From a checkpoint of a small mixture-of-experts model trained on Wikipedia: 4 picks a token.
Below are experts of layer 8 (counted from 0) of a mixture-of-experts language model. Rows are named up (a neuron's input weights, with its number), down (a neuron's output weights, with its number) and show model dimensions 64-127. Each number is 128 + 24 x the weight over its row's rms, rounded and kept within 0 to 255.
Before each expert's rows: a language model's description of what the expert responds to. This comes from a sample of Wikipedia text that the model never trained on.

# expert 30
It responds to: Final pieces of Latin species names, journal abbreviations, website domains and closing quotes or parentheses, e.g. -atus, -ensis, -idae, Chem.
up2 [103  85 146 125 112 184 124 153 106 106 157 110 141 109 136  98  94 145 124 100 173 112  65 180 117 127 148 162 111 150 141 131 102 111 139 154 125 102 155 161 130 138 117 135 116 144 116  89 120 129 150 109 171  78 158 153 113 119 136 125 123 143 155 121]
down2 [135 113  96  89  88 133 104 151 125 182 136 129 122 121 137 126 127 104  96 145 119 179 145 133 138 149  98 114 104  77 111 144  99 156 113 160 112 112 125 100 140  93 101 169 114  90 121 125 121 161 146 128 153  90 146 141 147 140 116 103 128 113 120 146]

# expert 3
It responds to: First piece of a capitalized or lowercase word split into pieces, often in album, film or character names: Bunnymen, Boots, Cymbeline, beans.
up0 [112 103 117 134 163 125 117  67 113 101 145 117 115 119 115 127 130 104 111 134 148  99 105 115 117  90 104 122 122 102 135 157 122 118 134 132 153 151 146 161 137 138 163 131 164 166 174 129 121 160 133  87 105  89 128 122 129 104 124  83 110 139 108  77]
down0 [162 122 153 119 141 138 142 140 179 127 119 125 191 113 140 144 129 122 135 141 149 110 134 108 104 133 111 105 144 110 110 150 165 148 132  93 138 114  94 160  98 170 156 144  88 177 155 125 124 120 118 168 129  79 122 125 110 127 109  86 143 124 103 124]

# expert 13
It responds to: Census text: "of" in "under the age of", percentage pieces, race terms (Asian, Pacific), population, age, plus table pipes.
up0 [179 138 153 113 131 177 138  84 109 100 113 153 147 120 106 109 107 122 108 119 114 155 162 134 159  94 111 151 143 153 146  86 133 168 165 141 120 175 145 104  79 188 115 121 130 102 119 152  91 151 171 117 104 117 160 130 129 158 146 151  89 139 110 123]
down0 [146 136 161 122 132 133  91 145 161 158 105 148 135 148 109 106  74 180 123 138  89 189 122 130 145 100 157 124 131 155 149 109 116 103 156  99 121 106 149 144 146 103 127 141 104 162 107 114 155 114  72  68 158 125 112 154 130 122 154 135 107 101 103 149]

# expert 21
It responds to: First pieces of place names and geographic words in location contexts, such as Shire, Ballarat, Taiwan, Mount, Lake, Hong, Port.
up0 [115 118 144 169 142 125 125 141 114 150 115 175 110 160 163 121 152  99  92 135  84 117 145 142 142 149 174 126 128 140 130 160 114 109 157 123 160 157 142 118 134 103  97 109 125 129 118  91 147  98  85 142 111 135 160 114 146 118 143 189 120 120 104 125]
down0 [115 133 162 132 108 150 141 129 147 124 137 160 134 146 164  94 138 113 125  85 111 107 140 159 147 121  93 135 120 107 147 160  80 143 156 115 133 129 155 158 130 150  92 160 115 156 134  88 124 144  80 124 105 122 120 102  77 126 152 105 135 105 129 154]

# expert 19
It responds to: First words of American place and team names in sports schedules and tables, such as New (Mexico State), Los (Angeles), Fort (Worth).
up0 [130 120 161  92 125  94 137 143 163 158 152 142 107 118 150 140 113 131 113 107 133 108 134  99 160 130 105 138 131 104 173 124 135 124 119  86 118  91 138 133 150 134 122 158 147 131 122  97 139 123 134  88 130 149 179 108 153 159  96 138 109 115 119 129]
down0 [101 152 138 112  98  99 135  92 132 116  93 121 140 148 126 188 149 135 144 105 145 127  81 135 152 126  96 124 102 150 135 163 133 171 111 138 119  96 108 153 116 115 161 100  71 128 102 140 138 132 178  85 139 152 132 155 172 123 122 168 110 156 140  74]

# expert 14
It responds to: The infinitive marker to after verbs like wants, learned, forced, plus byte pieces of Thai, Japanese, Arabic or Persian script.
up0 [139 101  95 139 187 110 152 154 143  95  71 139 143 145 113 140 111 129  82 146 136 132 129 109 113 161  97 116  95 118 119 146 171 163 130 130 110 120  99 161 123 157 108 177 136 136 152  64 127 145 119 160 114 143 150 120 200 151 145  85 134 154 105 162]
down0 [ 84 105  69 100  99 111 153 156  87 134 160 109 131 118 123 116 110  78 119 146 136 151 137 106 113 134 134 143  98 124 112 135 131  80  93 127  86 120 162 140 130 110 124 112 135 141 162 164 111 133 123 182 128 136 108 137 127 142 141 118 125 128 111 134]

# expert 4
It responds to: Words in sports match and season prose, such as won, League, Cup, -yard, club, and the or a before competitions.
up0 [122 127 128 127 112  84 116 127  98 180 120 122 129 123 110  90 167 147 117 129 118 136 121 135 132 148 108 117 127 127 143 119  81 106 109 111 117 162 137 158 164 152 134 108  82 137 120 112 153 166 108 111 156 113 144 153 111 117 116 100 148 142 126 108]
down0 [143 119 130 173 116 126 168 152 183 178 123 127 149 120 141 141 146 110 103 113 130 117 112 122  87 151 139 158 138 100 122 122 147 118 119 112 134  87 144 124 141 130 169 117 155 153  94 116 112  80 153 143 115  64 134 114 142 111 135 138 110 128 135 125]